config.yaml
hidden_size: 96
hidden_act: "swiglu"
moe_layers: [1, 2, 3, 4, 5, 6, 7, 8]
balance_bias: true
lr_router: 0.000724
norm: "layernorm"
rope_fraction: 1.0
qk_norm: false
attn_scale: 0.177
init_std_qkv: 0.0509
init_std_down: 0.0
doc_mask: true
Below are experts of layer 6 (counted from 0) of a mixture-of-experts language model. Rows are named router (the router's row for the expert), down (a neuron's output weights, with its number) and show model dimensions 0-95. Each number is 128 + 32 x the weight over its row's rms, rounded and kept within 0 to 255. Numbers have three digits each.
After each expert's rows: a language model's description of what the expert responds to. This comes from a sample of Wikipedia text that the model never trained on.

# expert 30
router:119115100087095106131161087246127173115148101158081121162089105151171161086166104160154124137132131084136080160147122151176153095145098222191086076147120142144136135100119164133085114111130141120081078150124116157146193160109111140130132104121123103141107106107160159115143159183085152126
down0:163117072093145138122207140094112118150094111066116173123112149177114153107105141164086117077205125127105111122128152108108121126155145175150177142115141089146175181177178083131109149137091085089134117133137137139085049153120139089140080167139124168118110163096151118126095178208108121158
down1:127135047149077155137183150160111133100077099109113083086146186150145123113057150132111132111189164139161080154137184113081121150118167087157149150121102083154132146057142138090119164139168110084155118160135143138157114145099095111119142146138125111171121075145148163113048105112172132060
down2:085118129142110150122177122133134104112125101067178116126163136170149157115130069077094206125134139146063097130150127137099056161117111121149180137059193136068117096195186123120128140169049082121178112123114126165122137175121072115128179159097133111113120125124135148116127122156157120147
What it handles: Line breaks and month phrases. Line breaks ending table rows, headings and list items, plus date phrases like "in January", "in March".

# expert 5
router:154158105112093065054144088212167170126144124141060120119082078135216124131158118134177111137094120094138085167104160117151165090148099137168131125139133166133124128104152150197079113121204138117087120179141091159163151148131121121108134089168137142120140086102174120119172132138112118101
down0:137154141093097133094142152083121213151079147100086141144108112142137198158078185124144059121133119142125156094168185106130090155136103178103098144076085108150091080088107099130133166114126106114108134196095154155126111111166114073117111116122140142131210118118126174128156101118063096095
down1:128179139151120058117115149094116158144131101120131112139151163098148125094090138139182135155124165158099132125141163130176073198156099120111133155101158178113118114105096147082101088138111126172194151093145105134125161072144167102060121184169168213067146173129129145185070126139133130145
down2:150138156132164176131092175166153129125143095117102108141084150123057129129110152181160124114149174163132093126099147086114115092123082071095101171166116108090055118136143114165072109153127129096063180086149099127148150188195116109108152145161115117128195089126070120158097171158116170125
What it handles: Table and LaTeX markup. Tokens in wiki table headers and cells and LaTeX formulas, such as | Total votes, Pld, \beta, mathbf, and "Races in bold" keys.

# expert 15
router:131158054118111118101087110164165151115133185134089097176082079123142167115129143150136107175148107049148075142107082146167171130170135173119094066118128124130115142060135149163111138125167178109122128185165099168149167163120124119059086089158108066116114103138137131134115125146099174167
down0:056061095076119147106106152151100149090121192105081176118155057139169124141146170100161111109144107129105162111129164118127067188173072167104110200121150180144160141106119130104076119135108111140196108130134168139131057095132130159117136146136112121095112062115136118162099125124123117167
down1:159111084129125090147112106065136109088163121139122195135193118094169124200169084109164105141187184114128148162121135135106154106142098095104101111099129157129118083091122160058143112166126179114148050174090150093116080157137153110154137100151122150096087102160123151107049103112156106123
down2:133193118175158165128166177112132170131104151138124133141115149202089117067088075137134131148182203149094132102136155136095082103139158143121088201101140103094146158162121124143210126137157193139124091082090113140125123062130125124183108143184106157148162164107100131160112126132111144098
What it handles: Opening parentheses. Opening parentheses and similar openers before units, dates, translations or notes, e.g. "(born", "(640 ft)", "(Billboard)", with CJK scripts nearby.

# expert 12
router:177121070098125116137133107176139160095163160121074101112103089103120143085145097177151087155126121091136132154148126138180143110168133183143055101127099152119120123089086175143075109089181174176092137153135099153137201189077183128090114089118155071131100093137107122125138136179101147144
down0:170118116138139119159125112169123114125105198117122032113083106124110148156147124079151089159062156174132128122182084179129156177120167154141131119146101142175206146054119136145167123148112088080161103063080144138075135133115104113133077116168121168142142116147149125088122078102150110141
down1:134135113102059050103166157168200103128147169158155104102085153101149143181140146128114092118076110101102159105152095135137188110173118165193065069116119178158125096088093080145112151160148120139101118128137081099104130163178075160138118161133109150121084128167145112138185117137120153102
down2:147153123156159142165148171110123123186182074078113155115139105176162140132129168069131110123144118167171161151138139128137135120116136154181153136117193146163150047068098189080131056151107131132143141149048078116117188132139174137120175114079104075147121116142108106109136106119141097161
What it handles: Year endings. Last three digits of years after a leading 1 or 2, e.g. 975, 013, 022, plus some date days.

# expert 22
router:170123150091079125105151116178127180065144121113066100164048088102103156068141068173131122196104106115162104158128118153165157126156131172157074095158140146111110184102111157149100125111152141152093098149161092162170165187090127139113105115144102113143086085131170112158168113134086150122
down0:152115142127141049109131141162195170099121141103115090102142128139149092116114130154148120066125148067101100126120123057095140105066136180163175163146162155142131117183132181144212093110105063058119124092179116102116094181120150100101143172141127113125135089155125138103149149134116072122
down1:088150156075139122089129150109128128139105145126120158132158109153121145134098139108164088139129061120157073165079125136151179130112156183136140132151123028192140115057160120068106131171070137120117082132175086110120168099152142163175104066134137133083101108104086147136141134139184189139
down2:089135113160114112118129160128190065157158096153177141110069105143132108173127101174067146087127152095145180154166082134126099134138169090181147103116122127180137148164119191089112142068177132092121174116183075174098147134167135149156095128126148130165089109116065127162124072130163104152
What it handles: Commas and conjunctions. Commas, and, or, but and similar connectors linking items in lists or clauses, such as North and South, under-16, although.

# expert 21
router:132155133098096122098147094140159153099175167142070084119124096150184170146133101175138119128109094113145084125169132142153158105144114152135093065099084174099122131069100140189095115121121148188129127140206111211160191152105150167100131100125111113137106087107133090097104177178071149120
down0:134083101153120113152142126128153124177088091097111124164108107187178139109121116104135120091175125106127121152139133143191041135124086113105101167071134142106095190097189123131178144134138104120097147153180118146121129114166140147160105112173096143102066021076092155140158088083112122150
down1:151124170155149135117095164162187141096153114083106148129101178169102075082095165139127138106082137156146089144107135112146096083105100106131135129109145068055118135083092184117155111137088108088135187144150069176081179071183128107165193186104119151154096132113088128158134133150141139145
down2:109136126144136178161062111083118162082159082123075162129154105097141129100119113128101143127138153114149023131135134146088096159112181133111110077156136167136086107131162189174137134112156164143167131091132117110174127148117134150123129208162191097144156130146181089184143080123179126078
What it handles: Proper-name continuations. Second piece of names after a capital initial, e.g. B-altimore, M-iddle-earth, B-agh-dad, P-ius.

# expert 20
router:164121127089079132111149132165085109082131147138071083156067096114127114055145116153158131166111099100141084170133082139173127111180130160174106067135066140118147143118100182153067131153166132154115108126156112163187158196095143162121100093145095096114092089097130146144170120171098176129
down0:159154151123121133132139147086198141128204133134048133124148130162162110099113167109141164151164145173201171159130145057092133092112124164099094102180098059104149080113108150169111111175128148108085149099099130117146160124101110115146105179192160144128095151093053157139132098130147122121
down1:140189052134099195098143117087110110095098159117100108101112157166102130117116157138110150184096151120098077085156123121155148105163181121094122103094144147211097160110140070133101130083146193100131170184149182126139108156051124117082085109140080123106133148138116089107092106100124148124
down2:103098174101187128124078115125145095135132137092128139097123115158090149139125132150164056133107128162160082141165161157140150135082071102176129151162109172090100125168082041117099132171136137162160047165179133120111147115117162172117095146120193177097122084107162146149131122175100108083
What it handles: Prepositions and infinitive to. Prepositions and infinitive to after nouns and verbs in running prose, e.g. to, in, of, against, into, due to.

# expert 24
router:139135136116097112125139096140138195132165152126064099130108128087164134129126070116160113104106084072136113112138092119163198109165098144142113057168122138138110138107101182196111138144175135097141077171175134128198150134135160139094096105155126070067147086105158164168148178187107144160
down0:191074089128150026110079129115135163127101072107088081109141107108157121102134160138152055142107097144131186052089116100138164143140117102144105077108154142136128158096171115160076113133111121211168170130122096125152108109139162133118139140131157152113147145171136162130152094095142138055
down1:103123095138135152084098186128120089151164106078170134168188037163102137119179097117148123175124116104112092107137163207138100100180119127135151145149154120185115107109134125114106135121118128141118095193149192099103091177070155081098108078124126123119181196129089124102118145127151151100
down2:105109174156105145133112146168116203096143149138203106127129189125132149147133118095099172203134104046190093118153116141129149201109122139177135122128164205091109157200089079118129089124124145160142149055144132096102142132075147122153153107134143157150133173145098100131131137109138137134
What it handles: Infobox field labels. Infobox and list field labels, dashes and colons, e.g. "- Coordinates:", "- Location:", "(age", "Stats", degree and minute marks.

# expert 10
router:108144071125096106062178085193162146100151169120102118136108116143124132099129137152180097126103081090133081092116082136163148154136126170150093076111115157124127159115122170201086154079174147119104155137155083149165187147068107167128131099134165129110125092074157121118164160166068118177
down0:094116184104103038079104081145135157132105122163068081128158150135127082099097098130140167191161162097136108150141152148180162070066143128160120123156110116108112128097167115160086176123140111119137111188110173078127128139167138095111049149141103079110138151150112165146105157108085088103
down1:120130068185175121141104099169099126151202085164176155146180113114092124174096179153127096182149130176166074137111123138141105096151155064159146124077104079139105097125135120145126129093121125112154143152113148097069173091175074151131135132141117101099164085102126059078133075135122094131
down2:144096100134108077122144093114152152090095066115092137096150132107126084184122155152164158106137198137126095186149179155131146148191121150110095103121214098055149081143129151114075087137105143101128085132144155068130091132130136166121108147170120131124178135162158143085097179092162112179
What it handles: Measures, places, household nouns. Nouns for units, directions and physical or census terms, such as km, mi, north, roof, householder, males, in geography and demographic text.

# expert 16
router:134135082107120102080163132148148136128170188109085075173125122106164107078127144166145128197121141059152105171147111122182148148159136152181094117156083159120117125069122155165131101133156169147097095162156028163188149132106122115099077110089125076119107097152156139124132153160101169115
down0:123088067152121110109136089096152182112144175115086140044154051142111090205077133138151178099144081141109091150109093175124143128091162125148093104152104157184109174135095117134097108128121173071186154097140151102113144153080134096094071129142102188111098123115113127132098106111142153128
down1:134211116129186101071145134176124131144163145137130109141102116161172084133081190094146104128156143162141133096139176179130171137157080148126142125098104129148072140094103078160169157198117154108112144174128117121165129115167116103110069158089046128132136182128104171144142177099084159135
down2:137204082135136144150059090106097135139095128132139065123120035146115154172098158129180104148078110096099105139127116102174151149120074127072124109108114119127153140142168091135115099097192110125134084142119092168181144161100147115134162085080151131167129119129062115125157149112171052148
What it handles: Word-initial capital letters. Single letters, mostly capitals, starting a name or word split into pieces, often after table bars or prepositions: | S(ite), to f(arm), in H(enderson).

# expert 7
router:167189091105089120071173108162102154102136139134071101169114078125162152080147083130182086146116096052187136127121104136142144148189120193165100102125107143154126171124102136186053142137131143133099072135138144146161180155120130109127093081120161121116058115098111138161156098149109115131
down0:129179084124111167064098164153131141134135104152124171084159136076191143158117122075123176130175117150092125058165152065151137104145136093159128132181183058128166151140154156154182218143119127109177139163123134129136104160149114104171149131096163118084119158101118147122169079143129146126
down1:092116151195105120071069113170161076151124148143112090090141148121111138120148114123142133163128138088149166114133114129098120118116051155163144144111101106157102075099150090149151102160112068162111178175199128154105145165108132167083102124114217105162167108077175160173081131124166135137
down2:072140148078099167141127158170116093157089162128114139175098136127140091126177117129108118155141159124095094076121120113109139109176072186126179122175123125142098103129117095142153159100086138129158123143138202045168134118098208156120128099209132109145127156096073153145125096119104051137
What it handles: Word-ending suffixes. Final pieces that complete a longer word, usually derivational suffixes like ation, ment, able, ization, often followed by of or to.

# expert 23
router:156128099099122121110168094193139171096160139125066098149071114156136107136150071171162115162133112118149120119107098144181120102191130228156106089139123159117137169111085152150111099128130153109059090145142090157146213184069149147132093068129094118133129126117137116141144145186118138146
down0:158070122107103094158100106104145113139140101151133119127159132091125137182165177123148160125132143159180159072110082099188142173127147142142164072132119141145094142142101110141209176117154093180156150120145067130112124108145140115176214135074082123114200154174099149181121123118183129126
down1:116130104108076160149158139111092095194169134093151148133158166083131082146131097129161161189180127171160158131142189151161146143124119109133051120122062188157140169145149114112155147130111140154113115165129145071143190164094153157139117102089100084099136111141056102186120084161157159150
down2:114123135112146111110173183104092107116097157142127156114099123096125094132151213121169126120131128135148110132095118094177061124094146104158170162155137101139126081095099163078170181098166108138125132181070184171081158111124189128145181104115188183150135118140129124164169074069098115105
What it handles: Sentence-final periods. Periods closing sentences, often merged with the word ending (ers., ing., y.), plus decimal points and paragraph breaks.

# expert 8
router:152117105107062094107093106178127155138126134172126079120075099164154152098137156162146149157122095112143105172103153168198150119168113180127097072129088138158103133053096147178121108149150138189057133172142128159142151164075138119110116079121120066125137097134172135131152153136088174187
down0:075120099125150112149129102120147089127089163100168111158131083129119146126078084156136113123149156153157157117139142097135150169113141157115128168232025078138104140156145176096115126089176132186109104130152070127124149120151081159133145118124174199127090151104154178115061111173120135142
down1:086162115150123162137074137111132088140076139152124140056098132117096156114153121108101108088122171117135082131116098134122146128158144077176106160121177138117088180135141106093127151186111116132127144080064058094107152117087037203139130109121143135173125176125164075175123173113149086093
down2:121154144099106178120114107148115085148133147169121086116126167161138082116119115199101155119037113068122128218146156053068148099118175136111139183122149176134199133123104111123114079138150088100109137113079106118142118122085075087108132112159075117147157116141150134165168153098145108129
What it handles: Slavic/Central European names. Diacritic letters and pieces inside Polish, Czech, Hungarian and Slavic names in sports and place lists, e.g. Kę-pno, Jiř-í, Gy-ő-r.

# expert 17
router:155184073106088103099152080169133172171162126125058103171118099116180110092140101159157131158100082123144115148166079135180188102131107140154114094134123153153140127093067155168086161119198150129116114154125092187144157136103107122116085039184145153148100107150148132112139149172127123143
down0:076156200168053181128097116164114112100099142094075181173142133096142103115122128153119175149169123121133114128121150155114159174132081167101071162082184116067118156161117101144155145147140081142104116106104101153146107097116120125164078111028163131125161099107134173098129110123081119110
down1:150123130090147124168092084123136119130102122148120180081188132120167160118108145105209118157129112078109145144135076208177148118089115118128093176101129157106160174129105115083188145100088160137194086115181132091138126161089169142139149100100147113123164097095033114129144164117111096110
down2:155162087118152158147122091087121110114093159123104132137137067130133184105095108051127147132171092138153146152112082128118136099156080163110126160131109127152200117135053088132161164118130135178126075133074097150116113089148186070083154125133072057109107159157124156167145126187096122088
What it handles: Media and music nouns. Nouns naming films, albums, songs, books, episodes and charts in reviews, chart tables and section headings, e.g. film, album, aggregator.

# expert 29
router:177096115118060106089139147142132125124197121140130100158142064115152136100139101138125111134107084069149093145126117110171166101178153187138104094143091158135131162097161171144069108131147173102132138160147144145127238201108115163082097084142112116123070118138145159126094155114073145100
down0:145177058126111142064120102104122120135115119141106155130136102143111148126057056132151148130100089119050082151111125127127136148077167141194076127160165116144158053105181100151158145122131107093138149187129133099090112113127138124138102170094099143210144134134116097139109125094189153191
down1:145096074118192133156167083151138119107115183097106123099131114135109165164120138138128127098139186110097136150053069097116120167155138134144135154164170066132142117020113111123121109158140118130073158116078070111118110101154148143115159096105155128151181125161170092092116109121131121035
down2:114165161140139120105154144108119198084183126183119091107118108130163107127121153094180147121079138120151104154163076152103144161115189089198131144128115146105180101069104115099220094178119096137083102142176131101175148122120116100044149100103146129105100137183119124130141124103172127092
What it handles: Prefix fragments and adjectives. Word-initial pieces and function words inside noun phrases after the or of, e.g. per-jury, per capita, during the, prot-égé, every.

# expert 14
router:191164102147083093110176061157139180176145135138132103156112099147141159095111084187146126108106076047145045118120113109157148135171120162137089117099103136143132136082118141177078116088182160187131111155157112135137170137114113154116073097119133147086091077148155146159108164137130169131
down0:110156182133135032181122105133123111155104166109140100164160172124175135161113098155118152171109129143108103113132140133119151078191160072126113130157185138162029116080109156116106116123132155140104113177130128156182105156164133153084057068144116120084145156152141175163112097130168134127
down1:097101090119095092138128159144121151137134137177127122105190185091172123151167076067138127109106194081183090169149127126155116114135176101075088141127127114162144099052127122128155115124061108162150165110189136185149130114138151128120204121137111131095163078120143207110122131165117148153
down2:197111090120126176128192098099152105105113166086137064163132105103151126167114100151112102148099093087149141094099165166126122166148130162138132171163134083108153154094127198097080140093151151113147098108161058078032134126107172144132163155117170126084151133091109127180115154154094142122
What it handles: Sports vocabulary. Sports nouns and their word starts in match and season reports, e.g. team, goal, football, playoff, plus the comma after contract lengths.

# expert 11
router:139121099119097142084176112150115146100140167142072100172099098107156170107148083155119119159118090060155089154118094137199127098162079144114101082142067132144132168089114141167107101145163133148105132157145069197154142184083157142132065129116111111106113093123143186155146149198078150149
down0:152119113147139171120147122105120136149210104080142112124184147168127178124157141159163122109112097117106147122143122137132141151143137125071122118135121041093097129170042149117187152171104222109086104091173113124103116098112177093171133130069107156163170095087138100151122085116135177109
down1:143138135090102111125117119039099200077114137110187151167172135096143123122141168137178148169089115138155091126106124108145162150186192125172090128127102175127131090125120124188109155139082118116114104173147158123115225155116125122120140120101155133087163078074148111138127181109180087104
down2:211131121169173092142170118128177179115099148127088088173141093133130122130107130158141121128142205138139071114069193137091102120110098114140163182128171115082124150099130148057087100107107163148130141100157113118105132206073091137127090124109118175129091083138075129112157110105084130152
What it handles: Determiners and possessives. Articles and possessive pronouns starting noun phrases in narrative prose, often after verbs or prepositions, e.g. the, a, his, its, their.

# expert 2
router:196143089100105108135137129193127137113140133138117079117079053150176150085093065118161135161104078078137128154113140166171172121141147199139083091127099119161100162126127144158099109127139137156117099147155163164144158123076139144062108052155149093119111136101156166182161152128075118098
down0:194137176147114077131137151097118092133128092146153185168178187143102145125169113123173083088163176140114112084162084122158132127088125127118089105113146134143146152083165133085200144160126140103148127146147178038057139084120119142089103159151103131134091109107151159159128167201101125139
down1:139119128110135145150169202134137104159115118111169083093140169131179176116123106151164156157163120175112122133137177146191160159111213140158097126113098141146154146121137067140164129096117108123103109205160181148100102062107112061101114114191158099149160138118202123172115140104099104127
down2:178083090134115068141086168075146147157105046135155114151139151149143170187120117136154143089203164173117153144207163104168104126150121105155147195088148123108149178116188131083163146143150120086123103082141165093124075112117145098138138106115130112078112086141133145109102156150142128085
What it handles: Romance name fragments. Word pieces inside Spanish, French, Portuguese and Catalan names and the particles de, del, des, e.g. Extrem-ad-ura, Beno-î-t, Generalidad de.

# expert 25
router:163165054104085116120134124183155208118123181138071130170061141142125119117145137154142076154133120097142065170153168132177145110149089150131092065149117142142134139110109170164095112094187137141121118161190081164149139162090110108084089091162107099133119136106128118175169156174101119141
down0:096142127152125163123110182136134172179145103182080103144119142152135151104081124146070081111196123110119141111115055143100150112076140092166141172078157116145136147133106151165147108118072159139115175124116168144141178113055133169101146092076145119140075098101111161119137088206066108135
down1:162134182083147200126139184152108124140126138143176108134130097190109113104166115052147170115145137120125160159136050125096153145083122151090104096119119109139115142152101152099171075111209163150096158066099115164083141102167168138103102129081090171156104114120158157107155116142104187154
down2:131122105103141135178162133139177129102098101112155143126142105145153108142097113115126164114143128107077077119122136151128078148134143172183155152108162136148119100132161104136202082150067041201112129124081110132122203183154105117165129128129112207118179103193147094090129057118118120117
What it handles: Table cell separators. Pipe characters and empty cells in wiki tables of statistics, election results and reviews, plus some phrase continuations after a title.

# expert 27
router:200130138086079118125165113158097183084135125172090118145140122146154152090156079156140092197085083064137074158146124145167127111148114132141046080126113128146101140072126158164156127125142196125142131159154069191158152149115124139100087106150118098119117083118146156133145203127123154107
down0:070120118175084141159175055174118125146119140152137130103109132076137124122111109142133157163205127113099133145123099165087164175156093141079167123150141166196154127186137121182100126067165178175082147183137117094107115150116174109130120098118108125091092100103105152100075074165145141094
down1:130146116130195126159106106133150137142109136157205159079132087125126142142120079116090136102134149116102111140108073170149129128168157187127144195134049114147109087212150129138093129122161122159069147121168129059179127066117132056141166142169096090139125094124097105133096159109162103141
down2:146128113176141076192114080105097136195117122126066155205108139136110140075133119165101095153116123122139096091094086105138130098136125156133114133118141141131111132112091107098068162130112155148103089096077087141141170181130148103151095174138154138088098163123075168198072128140166210152
What it handles: First-name beginnings. Opening pieces of personal first names after list dashes, table bars or commas, e.g. Al-an, Em-biid, Ol-sen.

# expert 13
router:152123090107092102112163121183150139112157171136094090141082096115159165075133137172144096139074113096145094096115143134132171118140125161215102075116114120113138130102071150188061105171191147123128110146158107148131218135099133154113103125184095081093121088159114174159119139166096156122
down0:129122102177118109112141112139108103101134134203103093159092123092127123112130148083064160107183147154084095125108180136154107140178162099120130173148109061173146142111181159139063143136219189175097106122129091149161160112181130142159153114138125133171055145155168121125119116165104158149
down1:076083144131049164169137072143080134129135120112117115078149097123079134129104176116099136119172109114164191135049148076138149120085075112169127089110114112100112131095088183138112161179126113145111091163162102073123175107102142163116099164128116130147112141161170171181085115118145115070
down2:072091119180068114147124186097160148107150174138108173103107110110097066138056162099155155093076126083122167123124181157140137092150195138121116065162157104093142054148120103181128108127170113130104116106158152146179141137132108167182116102172137099124106117131099115140122154070153121090
What it handles: Headings and taxonomy lines. Line breaks and section headings, taxonomy list entries and lead-sentence phrases, such as ==History==, Order: Coleoptera, ) was a, American.

# expert 1
router:123108113080116101121163126143158166099152165130082132170108112131171145099156082111145131194126110081167108169110103155154140135116096175164063077155089126107121153064079167174083103148164170125098118165144118194186174112080153143113126087141145064095154067127132123095136126166100136162
down0:127104081084169221135136057076083177139151082144115078115084139124114189130123140127096158126126128076133156116111103176123142159186101160126116201122095088148180155119104154118122135092167128158095157067115136109155180080102148123147176154116182123133099141103169106103117123107126083122
down1:134105094134111089094203135157117094098140109111144163124178117169153123138135160137090159114107102105125158104128092137085164107149092142126176109138153070153136170147104038115023160110078113163134163189148145122147114097093069155189117099073119160144106128195122145108127100113118122104
down2:127152114087099083130159089108189167110161169118139094098094105161140105088129180115181153137060125141112152103125072056085126191090120098141046089147148138118171066102111124114102130204103120125133103127100116080160113099117105126137124140126116060101209136109121105120095142132141139121
What it handles: Capital letter codes. Single capital letters and short uppercase codes starting abbreviations, designations or identifiers, such as UN, FM, V in VA_{77}, conservation status NT.

# expert 26
router:179134118116115072109128134135134177070175132119076105157111088121129131055136139131129132172121094069131083200112118152162174143119104167183132074134133190117149113103115127183065128107141144136153124133144110170154179162141165137119084081137135083079126066111151166167189149151087144128
down0:167113090134103045102175178104093156163148188114155135108113123155123127120177082059117092122112107097108131048176144146064174173105079159119118066171130159108155148148098116115133155147154180168132112102136181139153082141128081107127110093174154104154153162147095126109130122112108099168
down1:123108113128116131154109160076153107153158176139180067127175215133132078116106106106111131131126159075137103196122090126135168131090160089172142144104180113092129106119126117161133135142103085062154123155099099132089171152120174137128158109131116106133090242129134155108074144097174138167
down2:065152158148152082141091100167081100096183106104100134141153167101106182128152136125148088151180158145112098125135120087142079169162125159109112174159175137108105104130080104136140156155090126152147125118124179154144129115044060093124130141110115200177094071176064119105082113115148108134
What it handles: Line-initial capitals. Capital letters or first pieces starting a line, heading or quotation, e.g. ==M, "H, Pr-ague, Gr-and, and words right after an opening quote.

# expert 28
router:135184078112098115120105101179116183121134142160078069162078083145203129116159082176169097148114078083188103143111116159120119118149076162154086098121056148159111163121114158171116134107122152149129105126155115166172180156083111160126056091135114110154104110120171153142151165139137142125
down0:174119098131128189146161128226102092142162113115158126113127085172126123137122155167122108156161112187173147115176144121193122172107104128178129176112149056157105156071120127134174130148092110109128143126102066109188090122139108176120153119088088128170144113184168117159107124125070165152
down1:090160107115071103142167100077130119167155143193154159148139087109109077105174142121135123131117108099108094138123112169118076115129113152087132195189087154160127126085099094104103092086134090086148158090085123118179106100193117132170145121144162171119136052108115163154139167208141114155
down2:111171149128122162117107147075091098095143138163100073166145135155193175173114057169140140090158118104075074163100125141150134102150089114130098151074037123149177123084103113145180064136129138120088145111109142193170091107091128087136102137166140113160152114116138155094188127125123129125
What it handles: Personal name pieces. First names and the later pieces of personal names and surnames, such as William, Taylor, Kob-ay-ashi, Bj-ark-e, D-olly.

# expert 4
router:176097126073099129054117129220157207116151140125128113153069095094145148080135081157142139161122104083165087104135105166171134103181135128123127087118098180108116148106075144158053151102166173113120144146143124140172157165111123142119093087144163114122098070114142136124123133157091178109
down0:156148088109103056104078062105097213091145215073143134135116079157118104124157088135109129078087095149083129204139116124126138108163060134142137131120126107133124153130138113125133107154172158125124071136179132065148145162086134149097133084121137169138174160108138111111123161098121132177
down1:082142113178069043186108124141149106165149119117085167119133180134160115176141144126111145118087093126151109086116122146135116137167188108122080144118129072173168110106142171116150172116098097100130126064161139131120170064199131143082122106092079171146124097165102169133154147161138170086
down2:128110095153154056104125107096136168055134099176187155135167178208120118103079144167109181198153148101131135144118167124137134148121150119139156144173135123133170167115130138124070126111042106140127157110091124151077190172149136100132175129075143192127125145079109115130118146159127114138
What it handles: Clause subjects, relatives. Subject pronouns, relative words and subject nouns opening a clause before its verb, such as which, he, they, who, residents.

# expert 31
router:138131087088099105139132108149109145130126122134092070130054088124145171089132094143122111134132104093128052162128079146192140150178095150145071093114090151184167145101132173154093123139188195116125068116126083142153152198116146145112108113154124151117074113099152155154123184179085142154
down0:143127128040141121119165111095106127137107167136163119130167130166097138097095064102090160149121110186118199084199130115085156117131122113130164171167133152121075115173072149128116132164135091180164142118148070169180118099102165129187095163131185074125089143120119139147136174133139166119
down1:132150134112139255137126158100116065123100129145175184188144136192133142155128129165109112145135093121055133180092074091142104153137135114130138109138167140184164136109132095145152137149159118117125114094116112120070177115128128131143143174123099145162064163104144146164119112150155110121
down2:155137119098128185135116121081098097107127059078114058155113119100114209129160115154135145154081160136046146151113134090105138154131091142100146112165175088131175171133105121116093147096099077053165122159128192120154076132171100101101137108095110161097081145119149070144134139100114139130
What it handles: Main past-tense verbs. Main verbs of narrative sentences, mostly past tense after a subject, such as was, began, named, played, ran aground.

# expert 19
router:167132081129116105101185107145135175073175174166064076127094082134138093081141121140193107157136097083176078110108101146158171107172132187094113105146085163158125157107152133135106096113120153140145117140180122151142139170111109113114107062130132120114088126158156157111192077141074173161
down0:138066161106125144152105096138062119151121144133117092127139134120167108100107095090097052132165100108142123150131179127156065131109165148108109104192139124205138148094069077088150138081133050118152114102140105153103173118113169129098103066164164140125148129116128090101068115069153096097
down1:137141109144104174125169092145146127121130204093115110104156080134158129066129162133117165098139087072131161113169102167112076177110113164149149126108194113179128088123095165160097077163153112181122087072123152168155117168155136220114090135126156131153130089134155182064149139116148121128
down2:125082150102113179167089136145099135164108071161136169153170107092190129134122112116105150139063136161141150139139210180151110070144180064094144187177088136112122131151131092176109130085101151197130106128154132101080158157120162165147167138166081105133112125130122125159113169098086161119
What it handles: Mid-word consonant pieces. Consonant clusters and short pieces inside words, often compounds or foreign names, such as hand-m-ade, brood-m-are, Bud-ap-est, juris-pr-udence.

# expert 3
router:122158081089097101114138111184140197150140114151108092152094125153160153123134144165141087132119147049121096162157137148175152090163102184129068063145126215151106148091141146188124131083166119146120104174203074162154167139088106124084112123119101093105108127097134171135121125151103146150
down0:127156125174158152168106149181142168100153158104108139135139136096141165164126119072090114041143116184124095139140151078123085163129133192102067111132141144146160152153093126164178180112106098090053092146111094135116163090106139145111089107129110182140114086166122103185052149155145144148
down1:090100181072111123098151118105120054180178150145155101092113137185128136188176047168142115141097115129181153167067111108143095080122097144082137118136109061113122144126134126112129142124133132121159143194117162120127163157109109081145115065048162100123133183097109102125152116150122134154
down2:171109139132155123091146122163143130110126136126093136129103103088123176123114135152108162149094118095057178074121160112092104140143159063104150134147169181094128103148080111200195090080136104102124173132120110172048121093085129111119108153095148142181091130180109089133151104160140086200
What it handles: Table and list separators. Column separators, semicolons, en dashes and commas between numbers in tables, statistics and coordinates, e.g. " | ", "; ", "–".

# expert 0
router:128129070121110097157124106185126218094150179145073092149080094156163114106149098114165110166111107086145126118127153126166138135111152182142065079092049149116098166109094151183096128133209184159119087149163121133187178164100107151116120096129122120137111124093155141108110143148114145135
down0:076151170142119123136098111105087136092166147104110084190139131138140170107150140089081116133102111119126108121166131152101071113156149203162184151100162152175189137133141110108188115103149197119094133113135148137124132133163066122113052182143183176078139086107148131138206132114140139098
down1:157120145148092163135143194150106133130154095155154065138096106143189151158095145121112104100163157141174136146032180133118119152092113115123108124145131164115111059130101134100142085167085048067123079141108097148101136160183096147090132160106135101135103094100119121208100122122173166134
down2:133062173187143078131126145141098133150156131163108133114069135136079111158074127160143114103127183137121146147112146144095092150069122112098075125131186100157139182146093140108090138147142166084129177104228157155114120100144120200093091148113129128116134111162081126067128089201131127129
What it handles: Place and country names. Country, state, county and city names after in, of, a comma or "Country:", e.g. California, France, United States.

# expert 6
router:167141057098104098083144089176143150113143137135119098144091112122138093086166129159151055159133093065173076175143173166187156090128119167139107080148105127117101143093146148163107160110186155159052081142174107188179174137101144112102120102113107146095134128115136136113133171151117160103
down0:108141177107091086080169162124132123146109113146091139099143058138117095156084168152071138109138139111082117158114162095099164090133121168153189150107157094136112124074128181176171096184165107147111162129069162058140101137145153099112103179184141190147157127106106134126129151139088147069
down1:096110212155164133110137167115134144175100155070158103096117151091154128170133157128091168148105127210151147109116157116084112131140126099098227133167148088141106135127092191097116097081127109136137097159148160138161162116153070096132089168163104170074106116163134084099145174102137115096
down2:166209097110116137144105138150175092144175115073127092115129085154122144169168067106142096101121092062170115136134136115143131084132119131146095188151174144113082128116124145215101118079110113210170109148163117117135143093085156150135142096120047128137139065135117159177141138122151117128
What it handles: Numbers in table cells. Small numbers filling table cells or semicolon lists in sports stats and election results, e.g. 4, 22, 31.

# expert 9
router:148130089111112118098148111150087157089165136183098087119115106101147172073109128168124116194128087082177089120180109141184212078124087217179127104149105145113127149093130165129108103116131159121109106194139080161167154183124110131114108096141119143097077144113113132174164091133127116149
down0:071139124086121106055124157114106175144094087144131108137085107150170169144143064120137156109112114136119029165106118129140144092125154137117176159103123170205071163181202116153178154037152122129136146145112147143169113138164102139113137160168123128108104156097131145127122164086116126152
down1:114142160113211094151092137179136144110088129128141094138091143140118117111137121119134143085123113137109114141082106095126152111089111206123154227162143124182116142117086149159136132097116206150149107106097110104101124150160183160091125082092116169121106124163074162104090156146085055190
down2:163173114109142075126111129127187108059114136147084131135105168116053131099150137166105075130101126150120109101149108134112103085175105122099143169077158134115157124117087170120150098171090085041135114188130103101160133078104152069166173163076136124118110096103152118153149104206149144121
What it handles: Mid-word c/vowel syllables. Mid-word pieces like oc, ec, ic, ist, ag inside longer words, e.g. apocalyptic, stuccoed, futurist, plus initial " c".